Weights of a small mixture-of-experts language model, trained from scratch on English Wikipedia: width 256.
Below are experts of layer 7 (counted from 0) of a mixture-of-experts language model. Rows are named up (a neuron's input weights, with its number) and show model dimensions 0-255. Each number is 500 + 25 x the weight over its row's rms, rounded and kept within 0 to 999. Numbers have three digits each.
Before each expert's rows: "comes after" lists some tokens at least twice as common just before its tokens as in all text. This comes from a sample of Wikipedia text that the model never trained on. Tokens count by the router's weight.

# expert 18
comes after: ",", ".", "ed", " However", " The", " that"
up3:538467485471510502449499502520490484519463505512556456491524535487529522487501534523532494493460504499535473502530520510493481529495486502518495447555516493465524494471496531487456497488465492484472493486493484535485477528506459510506512495517492472481478507509498472488484482493514507536538495540534525480491507490499531468484544524512484462449467562462563510460495522525522471512554481464488499534502499493444521540516532466472513498521506508463499532470485434436498488494522486505478484522497519485491503511515513524495525481495470484474471482501493521507495501470515472505503479515479497561552502474531500533484508525476466502474510493500492498498462465527551528564476471486513463520477516484476518495518474481503467491508488544492514473478449491477480516476484490
up4:468470513499483521539531541492540493520493520511472515528498559523531513551450484496493497475510507514494494470525536482520494455464525482508494550477516488498516492514456502480512503581464455505514517494525477492504523538512443523506470518473508476499472494541520493470505489498456516558460505500491480511512491533522487537495494508526478474523480504472492507509467465494458509511454480524527526500487534531537523487473496493476514510466483549492532446470488533496501510502519512517456488484476508514501458510485482505501532511502520510518496537523490452506544530526464492493502472507440514452483494452458546519478474490519468544505496456514513483485521521516451485493509487507468515494497472504512466487514521528498519507500480473475504460503484534513547460496536509
up5:518516526501482480496512515501473467519437493529479504536466514473480503480540466480473515519473498511515529504482494493511511469479488486499476457481511518489480513500516494529534524496482477466502497544484537532507509502490474485503534476454516538486512473496442513498478478526518486510501523467461517464512502556508475493498513466517504475499509483484504504521474487510490535540479446517505456474510530510486504549469512488501494506452486470502498557510500488512524495499452505465514511468467497518499524449550502493498485495492538500511488501492479486482526501485511507496482481482532525540507489521504479496516506516521522509450490502519535476480494482513549523443541495515445509490486537480506505514527550531539493470440575561546517546452486495484487461456465537
up6:487503498528515485467465532524528402505491516521472515530510535502517480458504480532484526505504513513532487476492482520508494511486540488455500494484499508516515483501475502525488501499519523514492499533544497478480504455500501464517503564521524487544481513538534518496459494517529479545525496490492507488526491554517494481490447474528471489488491520500502447472463505500452516502497492538514470508524477569525461529478464520481493504490472498469481491547517538517510538533517459503466508522466532501494503462478477510493510508487545427494498532523497501490493546514524480482483505554514512519510455479498482533513497495504512489462509510487490476539511467532533493462484498510480508441484483527509469476516516510518488532533466482529520470484482559486479485482470500
up7:497483499526499484503493483458532524522534537479497490483494518538557464496542455547521510470562524491545494523495524463487501502484484457471520505484469526509531512467462520531536556504530503497520476515540485497500461477463508537455454546465500478487512511541527514494463523536500473511505485526511536503530504500509497429504476514521480456491531506471508514466479508470505501501478496546483508524485494474522482506488495520462526522489510499523492506528516507494463530501525483530482511523503472495493506476532471531452537509491495536529485516539478506512475497489500526512452478509465463565493516528526500525475500533537508479520469503482466482497519459486495522504456492496520517514469485517461507511509477494538501429479522516499467488477499519543480474477478519
up8:496546508532483478505507483496478495520502527496502556532540524527471530478518470537481525450512498506497465510464494482453495527527505534495455487501505520511512526511473447497512554493494482527490497524482497425492508516556492483498457519497452494534484535528469485476524487493533486485497503505450488485461484460525467503494490522483502494465500479515519499480490479488518538492468492504504503499451487533491546473553527499500480419490550498515477505517513505489514483517540521426492525522468492515498487517449515491520499481497534489465490446481518477499489516543500488538454516481503519508487498520474493511496507525486496456523492505491555512492496475508495494515491530471471463518476485523518534505520491517496461523491463473458523483515498570494466489532494505
up9:480485503498446499487517521522468487504477547500521460516505546506531534485510499510499478471525503501534517500487483475486520498514432515466488507500508515509478470489469462498456498498506527484479471501548520511522497490533517478492496533521498519467479522517504495511525510473490514515492508497537480526505463482514530466524522533514487532536509450473465516511512512496466521503476492481490531476480522495500514517493485522457464489509532440503497508484487497507526526474537479552519509497509500414508552534565477469505509554526490464498492493544572447485488472548534497507524516534524457506445504475495501487513491556474526521484494481482516499518517532525446491488470453504522492524492497483522508487500514466493457506500506480490493514504490448462525522516473531
up10:508478561524501493504492509439515493492491573494522501479501512463507483519469499484537491491502484499458485544484515495538505446507491553473472488490489494523473501477482457455473485525489475492510570517501526478461500472501479510492494533524543536462481497540514489499499460493519511479504487490478501509496470497492519501476507498495504489470529507518501469493528453523494537537548486526471509484527496487523475509486506513532489484494533486436466518466525487492510495550467493477573473446514502477501512498530476495543474478452521494450521472538457430446497508522531484479506489484497475462495509475529503530541515461461500530489500482486533506487480496502497481498522482488470505490533521507460494503506500466481494520498545523498480529489472480486508504460476499
up11:515487485548523468505442514477484481516476474478484522505485506550524464494517488480529504483498530473506504459472517447507521520468494466513478514490510506547523487484468499543473495515479494527532496567540496515500496543518489502490478545463486543463500502500480511495518488455485466525550493466492475517505471509528502514505503482526497498494511451490526496443470534531512566510539458521515493451552459537507498525510520497453453527507484496494483497519498528524498542511481495499526530486509502507489502489459469500460497477474492483513501518493466533529504512523487481488487462448488496491497516476497477456506496514501509515509500527453523491492482508478528509519490489474507544531475496482565530518505454541476470481480483497490493505483548528498557489499553538
up12:508494524492498496511511524480499502474553526496508483492499515502496516523480525488493501505450503489494504517509479483432472422492496502524531475544503507500486559527505510548506517484495482510487505507538512502501511503495481527506463522497533540478542525526480501503541510525508469454487506510516500506507551480467495531475526488503521494502498494452512506513546452484453504559492535524517513512490492520546474502548459546526514454454505570543493536517506560488489484503502480520528515477507468535502513488480511506494468467506449505470461499487488528512498530480534468462501518478523492500536497520504545495540509505506469542486473522444469468478504473508513462497482506496512495486494476446513502484489491462490548495503510517476474466442519485473481519522527482
up13:532423511483507531454507533490495489500484485510460472455494474523483520490512486487505517505498510494459516550489548473490468496493485486504483537528505469483513480493466518510498476496475475489451471524527472500486492513540507504548493466464498484479507483459486471504525492548500547488493520489514476486504494516510486475513518531515520515521542568498493504534498522540485541502456470528510525505449543497458554445516523529479475496521514480512528527507518501496504482504500496495533473495483544460497513445487465523471536492530487508523475509488517467488529510489474478558489572525479494477506533481488532485461486489511516565518480518464517468486484490503457522507485509519521524491517525492515539491525502532536476514495500512474473531488478473490452510506540520
up14:459527484490505527476519529466522484487512517545529530501540474487471468489484470482539483490524516499526486554477516488501507505491504497456518521526478522537461472482484515542479505514513480502504527475562519485495495474494502497490506550486527465501506501472472500472545526488534541497470474535512483530514514512493511506500542497454507513502475482492437522472497506489490463518486470534533458578537510524529467454506498473443494522491492528484511502560465537514506509528488500503522519513492488487506536486513514437475497448496447511488469503488501494523519494524503499478473545503493465514488513486514495547507487529485505452509512485434498509496516489506532462464525539507477493522539511455540485513463507463521486512497499487459462513513544511501505514502521520
up15:540467481506507503513536510523511489500510531514494485460453520440521497516493492511499518465499489479507479458489493474488517478535508498474522500487451517528487523506472490481516513518516512545518520488555490505479540506518469479526476456497507543506492484541470510522522532493508483520530525503528461515497501515551477468509517521550465473517566435482470523528478479527463488452497511468470501469489480498496488536487502527503490496488508479507475517487514527496458470483481490492544506482518485488448507515475496499509500509483516499516515519544505528444530471480563522549507424485537488522490519503503469499500469500499535540505523446455454533550467518485552521499495483480485501495488526515522489501497495559493451517510490494520489466515510537494512513489503502
up16:486490477514490486520510550516495502491524499486509460511497529500487505552507558540494497467519490473558480528493512511513536464469513554478482454486491478480478447530488478450479511513484465497500553507492527501513495461525518485513516473503530488470502499481473524513477452536494498483477492446481452478493502465507513499505501513522514540471515559504517488509477511517500530545539479517511475523537472507462479517491458515506504545526496506486549519502522513493492518472523496494536541449498559502512488526523512452491516530476507455476515474495514492475517466474471481503511487480474467501518459495527531485547511483484458483497532505491522487463530499511533504467502470478511504528515472513449528510492468509507528519533547485511471503469526472440503486496546507
up17:503520498553467498450476430484513486499496553536510501470481473460474498544509529524489524459450504508531471486485534496501526498545507523502442484519448534484503486554485511497523476521495495502471503532505521519491484503480450493497476495512442463482465458504500511476502498530513475538498492474470526484456499481505497473491527478460513496499498511488515503465469503504491506493487505524505498500513511540495507528521504503508502477482498491542508518493490493517475514535519459473524513479534481471564554512477532448502451492470491505503529489485541490464539483508507485488493483510488503528465511534539522519488506525478519481468474467516499462456542493536480501520488477516576468483467502506473485526546518508491523510539511492481493491460526465481528474528523470
up18:486449494495496513467501516533524543535529492552505481549533541511483504496473470516514480470504486520462550493457455505490513445527514518510460526479541522448510482497496534456492488469481491484525496516511485535506486487501498497485482494517501540505531507512498448533511502504485512490469479494509529529496514515446453498510519463478511490506499521552516479486560472510543518502498492507493563520467544518499462500458511535456498488504519519479558498498514508488529493458470517471501469516500515514546508435520488536504509498474536466502532494524532506461515429507501506532465470481499509489510496467495499487472548505529495472457495503498509484481483464492484471526503475480487527468477520459475487476492474493490513514500485513473494543481496502518491473479444507
up19:474553487533472494507497490505493514486536527510534533446513516546497484544487449509501493503523527547485509489458502470486554490518515478484450516490501518509498547459558495463536514489514539507480487522500491506514475477512476475512493532481480518489493490490498494479463519479473513561526516517484565484509509544480496508489527474486498501504485414543499509534510511470465490493481467474497498472482499498462460528488472497514468517500562492492500466479494473514495515474547525507520499498505507465505509470544509507546502447522496507475495553553515509501536518531489461517511546438511465482481540524516477518463518514509511495487508475530529538525494498541503538484505492457504533488475494483458513474489518471489484491502515500492489535494492514521494494491465486

# expert 49
comes after: " of", "'", " in", ".", " to", " for"
up0:502486547483452494471484491527497526499443526506502520523525495474484486473549526525497514511496558497493491501481488491491469512483551529486484490515436527515531491519499526480506525548455508509510525508517533506525494535465493539556512474477492474439505471498481481557519511508498469496494470516531487500532534505517486483495489467489493476518485530457454498478480509469495458496500456499509525491528488510446498523458511530500503440493483534495526539480494539512474477477454469481568526473489480480517467537498508551508476535479480514505559507475468508513503506525495542480514508434469522516486540474509487525488486500488499499543525494533497450482501501468457487510489472512524476484474473503525478513537473518515510487490502479520478499524484481523482494504493476
up1:492486538490491532499519508529503530500480533447511521449509526512496480481482502488482490529506495495500531504483492518499472476495516493487476486520498544568484462470505538529514521538495474538481508506507544526459534484484510507481504534442507508510502461489507486537454547537458486487521501512511506483482494490533539511465501503491504519478499521496459486537432475502538492468534474474467502493522498476492504473518500537492459514504495541499535507495559513524494468496475519491449541523539467463542473492520500513517496456514534449498500520478479506492462514515510488509509488514513517549495503491543483488520490519479497503533478497505526472491447489528501509496491502479485520491532487499482524476552500505541479499474509452502490506573480470455472458545483443
up2:510484533513501488487495511526499514521498543520517530492491527523493491543498489506533505521483550530507465446528494486491500458462537496485519545497504484505474523508505555509464523514502540513499493495486554468503490500502481512499484530527505506543499497501496489492477445503497517504493440455505483483497524470474486529501491509488525494520464509476462509492514486536468467499492566511497519504565484510493493572547510485472506526483489503481523509526493452460497447521510485537463485457523512511515512482511500481476441533479493483548498490505507460489521515513527509482527498511516484487537530478500517465554490499465493551490480469458523458485462460523507514496478538528462494471525499492521515501505519526523510522534481509536530500540563507485521446481530508
up3:478504509503520485527549547480488510500525502514501487491528503486489434495494476517536496467449501512465567521494486471483489488459482521531488518525508483513451470529468514500525545503544531450545518484509467504519469455491522517520501476530535507488491498478477491494475522491511500528492527475514521534515496490510526473493487509499580486486551507466483467490493503515505504503500473504455565466484501500503505475496473498474474463485509518483501460524506502500461509472448505501468490501540528502473468493499501522521547482471473509511527485521472505512490510501509478488487523450554480495493510540532514482466499494513479443499509496551544493534500504484486522527485490446481502458507490485552499509507535490481511503459470507535425500452491508507541516486491518
up4:517480505518528525493494494494468494520492496518478501503555481453489500489452531541531474524514494518498487500482475459489494478521510515508499498449510492476499505525514521490462520431456516510514530476485501528541507496420502473462455538480542502480524491517537493449476452508553515527502489495505485512496459515478509502511526504558476475476526537456521480475505530554530502520520505508514514478499498527532451528528490480528475523515512478528507499521514423480492500502473540480498498505498467516493564513515506543498502505523481475521529504510464466462529485455532504452468495529501470520500464468491473505506464503542494488494488508535506526496466511516490482479500477488444510482502486482497495483523521514499504520447480512429509506516517505487482496507498524
up5:492488519483507495544469460526501524506509473493502539468496493470508491546490517465490486496478490501483504502487543551470488474492514490545477492519480509501486475512516467514486478461515501517483466531459547471542515494552477527539479506482477504498537537498465499563511557496460457532476527508492482473480507489486492507469542492432472485474512526516522486508515501502517508511515521494484481474492542476510531498518477482509477477465461574491528517508474479524551480510491488468522535512498506469474504485542480489487531468517468482525466506538493532506519493526462488483510534509512509524486489560476548511507503489494485491522498516512499525491471548520533468493536515505497466520476481476514509533432471523519500455528520526503466505494494511504489506418513500
up6:516483529528519505535512477490531527495534557441447518522493512507516460538466470470442495502514498487492485488516519473508518516551452463504497513459520560491461503518469529489474467505483485488506523512501492499514495513497514510488492543448510537509459466491445529489502478469519470528532453501505519456540523513509473508454512469487466511470476466519508487528538520524536470505532486524518535522484510514502493526482520500455507505514517489500485482538512521473478481548493486450536532481527490522527519536531464521538474523480443499510498511486507537501460527474527488458489485510490500511523520486500508480507502486550501497436483513509477485514508508488492522479488504493511475463514469529459499514503485478483485527460509518508530466508461483548527474492511511
up7:507484473493501458520488475529516519481518575458499489518562482525510495490487486447506477484482495453517477534463480505496461533530483505485466546462550519507480479492482484504492465533475470554495463481511492531523521451505519512483494526469503497495481457516504524531487495492504516519525507493482528457534476484488482499491461511471528507501510501537475534513515539480471483504536513473497519499481497514502526496468541519488472492496497523517528522501511467501472544504534505487499524469536475492525429502528544479468502462526516471533522508546469492482531490545469496459489509472502503512464516467547508512530472510514497512513496516459502494505535455495513549502486497501490509447537487507480516504500485471483508574475525468482547485529529456513500494487516487
up8:469500494464508511505523527528425504531472481501484506500507534509489492524505523493477505499516538546497426527547508520489513513485494477477471522474491515489491460528500509528514521512469482529500512503455464495514500463483552464519510504544482475527509510519493507514527520496495499501545505496482511470519451537504510464505483509500555513492495455498469522466553477540496520494494545521458515494502514516495464522464499529492501511508457472494411502491505497519499542494479497494511505500504504554489463531441485481471441502467459453517526536504509518528505496475526486481452489514502466492538508536507487514509494531514494483515494515514516506496500490502522518463476515464454546464526481504509506539509444488499449511524508534509484480456507466491527466480499484
up9:448508500480501523494517455471462525500472489501510514470486511507533461529461468488502460524507506483488486544463488451497495541521481502497489486483525495501519507484483488510460534532538495507496454507482467541526517464516491488480550501517477530493529464495501529555485461531504531456510487497474542442546509493490465484478463522505550507490471481493528513530534493517489511476497468511500492515499480512573550495527498524495501480523528535515534513517515527491500556537519493547499467510520520507516470487487466474486491433520542535493521507475505505513514531491506487479493505497539490478470478508545472499525512522490549513539484573487489521484482504543487495506482511512532488451487499504495480516511546475481466516491527473466498512519473511505452482488499521
up10:457514508472529469552496519508491520514560496509538466486471467472495507467505494506532483517455501537528525499495517538481514506520513494494468469484499522536505523518485487479510512498513499507467540462512458535515492503478512546530482538520490488498527505499531519483530498481490449527514494505493485545522537488512473522489443568493510502497498517488461467526480512487477533470472536518521500534513527514478544498535530501494474506511492520503521488527490483453516485512473554500464517496480536536482500539516515475512480462460486482515451545506467515488517500503482514472490517466524530532502457492504463556486480507514476498510539515476501461479497503489528463524520475522474517468471502476481530511536508520483472471480465509493570484535504479449458511475541475
up11:524467544494483490474509541526523487580495512540549528494491543480529494532494509472477516517530539479546493461477483514472518488488515494532521504474515537505503464499469475507497503484477474506485453485519520475492507489498490503477517520487482510504542452490461537482515544529500558499553488521478532534490482502507534523452479487482467504508539514494480514503529464508515511511472487513498519515477482457489518512516521536514508504514446481526489507521495521505461469526498510486526502480519493521520508492490547504523501541525493523521491530514529526480447514482535477487462523522513446535512487491519498477479519484518507459510525498544480462483437467496527522512463488523464525471537469495529524516458533518528479462489507516468464472520445520491489507523525474
up12:449488502519520514507477471453533486516503500500500525499496501483517541481472562478453506497506487537506491495494523485478499543486458533488506491500481508445530454538493510489481482466458481538477514489472467494514521489490494493513501489491486467508487493477502465478487524513548516512477479512486513462502543548495517519440544498505452497487538482497503514528492492486506502487480465541490521536500483526501505507511513492501479484478488489454565460485541496540484531479521498469493448470522493515551509496472511436523526534505492501453453507533507543508479543479437473488469529489517553521506492506508502518500472509477476518523505512483467521491509514521494540460477471505462480513539462512454483540511522467494530540473516530483489523484505521500503480484536474
up13:495509554541496519562526511529435529494516483544469509519495489476471498559470474479533507520428492460431514513515505472473508464502478489485487560510514490508467499515506502480504450525559521469465486523517479505509482532528509511494473484511471523462507468487502479529514506471471472472499520504529547509527515504516527492502526494480484546466516484497488488526530508466465506487513468496482485524469476516489502483472523481481484497508523505520505491533478539502532484532522489506447499514482535531533496528546491475512518535483520495537466485539497505520489487511519545486476469500493531484500474525493510525481486497495522461481514499511462492550474473489521534505494471524489524498493477457560506502477492464502424524501485510469480502490493503497497471457525522
up14:509486510512529462497484473479469503501528505507496517494521510471502484508513513494482484520547526469466487539516457510487522516528511493530529534456511489464535471472495483485455512506506542472465517464507488524475458499498560505572528492494498516457506457479474489488484522538510502484505464507532531522531484429496539567505491512571509504527456542513481525503489464515508503459509496501512483526525473506481512509516448472510473526516490503500468489485498510548517514447467465491502483493505520525514527528555497508453481516497510475467480499495538508494506465495501505505530455507504451496530449463521493497470501487465537492476470499495532499526487468512479535486484526460475498528524481506498507508521535485461501512470513476528523527525473473513521505498551519
up15:491502507514501497506474554483523478489534472532513496488458519479481520481479445538517490491447456494461494476479510500500487485490492550487464537535507487505472466525493504468549466483519512580488521540517532509508499508495513461505524485459534488526495501487513480510469523527508440481483509513489489505498479537454518469495531465534537499483484505499493502524513490492492478563511513530478540483495528507488529506535459509471511466501513523473505524521496522486467475529526499526474501489458514478485501492512512497509485462495501503536498447584491521503487536484511517501523507473516502492510489457494493560493521489493479502490497491482488481513509474503536509510559545525449493474506484504535464480558454502496555475522467502539488485514497490523541483460482483
up16:480462539518474468517493527509536553535515517490551513472539493474489498521515480501502559460446527515531518494490516496460463481519514495470519474511507471557490483507517546499498528508430506472504538543476535498476487543520492512508455531500481506517499550501479444462474492510496498523476525462512502507473469496488518491478458507522497482483484526523505446517452482509511431495533512501433493497530507504514492489506529479469511473491498514485512483518522489505498480512500521524529526518496479491489471499505522512516482501467514482477516496509507473473480536473488476470467479538502526485548532479519522522538524527407497494528499481490526473509476526484529477466509465483496493468516490461492488453476488490490508517448525477496491524516508514510488529497526488

# expert 57
comes after: ",", " he", " which", " it", " He", "'"
up3:465477533459477518481472542514488506458502480495539502515546544478512480493503507485506522506431465521511511480492508489451485524495494488498526455477519461462540488528481489495495518479513498506550524462501509459492532500507466493565520470535483510495512518508498524490488466528513465481472491517499517498522497542454522467477467452490504449467472477464520495520513526463517492529478496480473499503503503488525554546500520470520489519497504526486505470549502461540530507562534472480502481500459537545483498475526517478515497510505511494520495495494499484501511484521497448493507492497508485490498468522499499473473524459558551545485491508514469510515491471494511498477480477501517471528522506505521495497528557558507515496505497457512522508550455472512525505552510513
up4:511505490522566452493477520488467487487494519503491530444487520460523497525490476551461486518532485484483519511491457509471473473468483477514503482539502503561497515516501502469525469520540507488526519475491536480483498529525505547506507500497519505515515469491489535498444508476472533491508535485525562526537458525498480490485465521502522502504480510508468501470468479493485497495498502486485487503478498504493534492514511501516504479460515477466487496487497482532528494562478464461509507475472501499503465472474501500532465516519536514495509537505459536484505484519506525530460490483549496562485499546505496520455495465488461499494526554496474448539531471509528511484466524430502494517502493469489551475461505531464483481497510486510544495483482495452512543482484489
up5:490512483515490502534512502469506501510521496536478490512460520509435509504536514544497477493484527541446549495461456500455480459507498522508505527477563481484531517545511502514474478497485516514548539513476481516456506509496473472518487480491521485516459497507517491547494492469483450473470504505467522513457462500516489495476531566458492511492488551508486502504483538464502498511498466496470487467516506508521501526528481495457479520487501509509521514457529476465513482486514516515518523484488486527501501508433498508482481520457509498517514521471503530479474498558485468519436527497485466551504439498494485493540477511548501514482522509500535519499498456503510535513500504494499518442537496486482521505500495488518536517487531514501501562494512510467458501511541519
up6:506493486513468483467493511479525488498541519540529547539504487470480462515536502469432530527499527492501484432518527511489498517489517564431467509513495531546507499494477485514456458469531451504478482522541458491490474497545465501519522524492478524491481519488513500521497552479505468490510483502480478498526471497487489503507500470487504487502517521473507508483517535491550501518544500499500512496535504498515531468500519487513469508498501447534553537527507482461500501496474492511496517421510507499524498503471526487538516473493497461487524456480494494529499473531487482493500511496520507497499475506490504515504524486518525555454542491449488522466522492490493506520482544448512543524519446480469503518488531452538500474479495538521477491489522520473517473486507493
up7:498494489539514540519511537510521512462521515529485495482521494505513477537517500495562476511509527455459532513499486529476513497536468516519477496501512536479513501517507494507479488477515482517487462485535513508496480482516511455511491515530511497498521483465510509481498523449507468477476518511490528512484473466440532466469498464462436480445471459499471512540473486484510512483473480509491529503538506512485506520471549542464474498477437490468466551543515501534536481526556468545524505454476518491460544501517548487521539524502480510459497503502537507482499513518485516509504485474485487504505529460518503542506515468509534524507512492461486497471496485537482478502523483508483524501467515509500485448495511506519526486474510539522430517528499476522526498535472486
up8:517477512503509524519502492504511487516507465500498549456477481486486490469496485531498495421465501501531521519487482556524481530512550492503478500469512510476523509525517462490500488532490477493462489509530500519518455528496527506500473522480478455498500492518474445501498524523536505531530488509502484518456503453552536513532538505513502435493542512483532546542523508479491525496535500479498533487499502455512518523479495493499478499492500480510478512496482492519535510496507492504489522466511503551492508509484445506499511498534501538548516471502494447530474484492481473469516522491514517537518488480513511516469537506554493487541480497469490515475433508468549506509500532481553480497430531493500493534488459506498509528439526479446501531485470522513494530504491482
up9:510481542547527528476485524470486517482495509486530483499537494533440497533480531460446505510454505454500477523561499490536500530525531475537551499426485469516463508487489500510506511502489446461494520470461487492494481486518511515477519487506511499526490498512497536495470501468509523506538504508460471516488484535523463501496522454504508492533482512558489495490515523508467499454531475486485491530457510485500499492511512552458483496513458520552494510472484466501493507490510501485538520522478479552484531530485511525478498508530520459478502493470467493530505540505508494508447503551501465530482493514499500470489507516509519488531482491489477473528460520525518477509492491526494483499479510545497528471473477495549526511518495488515480541496541514530523465498453551
up10:488497549461516477526529495491495562484543530525508509500493510514492469497512527505518487480524513493476481518470463533519474489553503462541520522467525498526433503459452544466487468490467457531503491471490503542528517445537470480470462529555529501491499524504475508518501480500492483504518484466482469442490471481522507473463493513520474465450490500509467499522502469456517475516482509486473438485503481484524506523482470520486489478535485492516523503498532487488473521493524488501494519473526470553487474507513522491473486503506454481548491515497514503492520472477468491539484525498490491504530484504463489532526524515526556510507504482476452524479528499493493509465497529552507508472516470545461476492518449436516471491507500493515504495519520489516478504481499507
up11:463502495553470531524495491497488494495492459499525495488528507509497493463462535494496472479486504489503515506529485497481526495573448526477516493442488485507477469519492503534510479502537483478527484458445520494508516523504478513515452498512491495486545510494492514497523489472538498445515503495452495492517510505506536526479533507501541460503483480525490462486487524525494523472504496492505514545485512539454499520483531522533496492473471539509501519455482506481532494486447492457531532514493511452496533496464504479466531512535504509477486480494506527495515532530546475465463524455506546454511493470538485519497492500493545479514507481507494513532540504480519473507498488486478563524549480488485496456526508559490513469544458548510499508527501496489483556475509515
up12:550465490456476473484532493530471503504507508510520473477540519507481497479470480504477510515495517481484496513545520505502505511531525504514498480503486484498469518449475516518509526466514512492523480535482522524474451452480526485515459475534500481477551478436485519493513477498513504528533503523419457525501439496457517494499466488497487494515480499468518550509512523501537488519490474472499463537493499539487484556512498500472500506531502534513515528532508481523528494538450509519465533501505482524495518540507497506489526478470524482523504435517476506503509460529560529490536526486504470514498472510492495526536509493452509528473506495520482499458458467498541512520503493478492502519519504509516520540543492505526503538486511516499507521572515459540523527513533501
up13:510525477503518464526521507489470493502489527493508518486493487463527515507489505515503555513486515468492500443474478490496478511489500531473523455507480495475541506528471509478543547468485479511541515504548523471510491504453485543475498486491466503457491513484498498474502537502582520482538528512518482499526494499471491528462518501531492486493511447546486510499499487475517507528447502510448519492441484502481489522492500503526476531539477512482482485500514479482510499505475456495553496458466509522554499510475472535509499507510472499487516508526483530514496486505504527490487513495480511528481465536545544467447524494498503501498517507502520476507465461499483525449506510466469476493491550518542501518520541509590506522459502489545478457462520497505478472508472496
up14:534507512474475521483497518483542530495457500466485482510502515499461500485491474488501494525544530488464509499486500511450528474494532521493520487497483489526529517477464453493482512543487517447515450464482464480504474494494487458540479519481467464485506503529479509501495536492519528478486494499468540516496555495494477482492474488520529505485478500500499523503443508509524476512428505494495536472498504513484476456539487496509500495498488498516485509508466502492496523526508495445540535538540533504487527427507470497485487474496545507502550499529538484543526497531515516544528476432478452502471517536527497493491464509477525511509484500489499544529536482470472491491477510495514517497487535527515503556546507533474529526486512475495491472438502452489512491522482491
up15:501509529531479501513504476486535527475529509516472506502535479461492474509502538494470512470524522510543506495439479487483504513461504501479479516518492518496527496590461464511493508492463521500493477520490540459503499456526495490536545508521500449489496456492519489526489495535533536443530501478482432459475479549505483498486541480526529517553533515477510478505512503504489534519498476516503461512517488534528494525505496489506478444474506481511489504531549537493507507516504477458492493477486541517503470548515521496489539487499497448524492510480540492501472513550502509468498495506489498502467536469477499481495507542534532555510451519510531500482466503473518503532516490516495492488519516476526489532523499470532495492512475474499522463490487511492500555536484453
up16:479509534519515468530512505530552496468532464538518448522476490502517490480531487490496455508531520479466446465486559459479473503502449509484505495509486493483484496529529520532523461527544516515512523537486488524484499502496506488523470505495480527473537525513475507543548456506503489493464478485451548535462489472492476509518457481492502482511505526517450507509506507551518506464501506497457493539539488459496507486527469510499455471513517505495487543487520512495537476540459516508512474525490453482488468489500501495517495457505527492518508498561532523483453503495506541519507473497489483491494500488503482552512516453494510478494532522468519512491509512474524504545486515478523554517470497456503496515521552520517540516472513489456504492527544490513495486490534525
up17:524531510502454482506488484501483535538461512491539479499484521511537478537495512512524537467465504542460522481507498488507483501514489551513509505491464488488476477476523518492543517520532480471505515518510519560476512532466495516522514477518483526558507536473495488481518481495520527495505520441522486498501478503520495494501476428491507488483445483497502462495489515499508469492562471525475551484492529487486534501503494526519470493505488464503485499525452484469527522480422538473488489539425511466491476503462556479473524460462514472498460488483518516522526481477479518457499520493528516462503527468487528498467489489564514492539461497493493513486482510491474537482499494488532514487482547485512484512537498519513525478493516499485494517507535499459480502473522512
up18:520475503536527482486467459498446477567492497476496501496507477520468458486500557517488488537497498493517499494492523483500516496459541548515465500480496471495470546514508484497507502524440534460502503521453455518528487514507518448512469497472523516468532468470510502530523492473487523476534508509528500476540522504511493529517513530506541469555488501510500499512452486498504482541496510501469506465501447496483446491535511516474492465449480476541482523532464485496498486518472480507502499477491466437532492545512535478459504498462495487517535539539485486504493496534520498515491514506506516525477484503507506519523530526457502567492521475486511486491496473488526515505508498516525500480519537531483492476427496485523494534473489458509497474529502509483514488539460490
up19:444476535522533484464498515527509507517520473510524484459487518485493487514489523501530456511500500467504477471423488521498456490510512523523551503499469482454500502544486522483532480493541519545514518512490523474471510496481523490520486485492514530512511484494462474519541509537472469518484500475518495489520497505494492524517517502563513449501537464491499537532524505468506502507497481486476541520507488486503550486503468468541464477504501456461473502490523483494516518549493498457525506501462535546492478486526530488491496421490498526542536530545481455505508546511490511551520450486457524465527521486516487525493481453517491486486501532508510525501545500526514546533499515456460523501494521501495492508484466505487521485496490520487498492545477525498512516507456488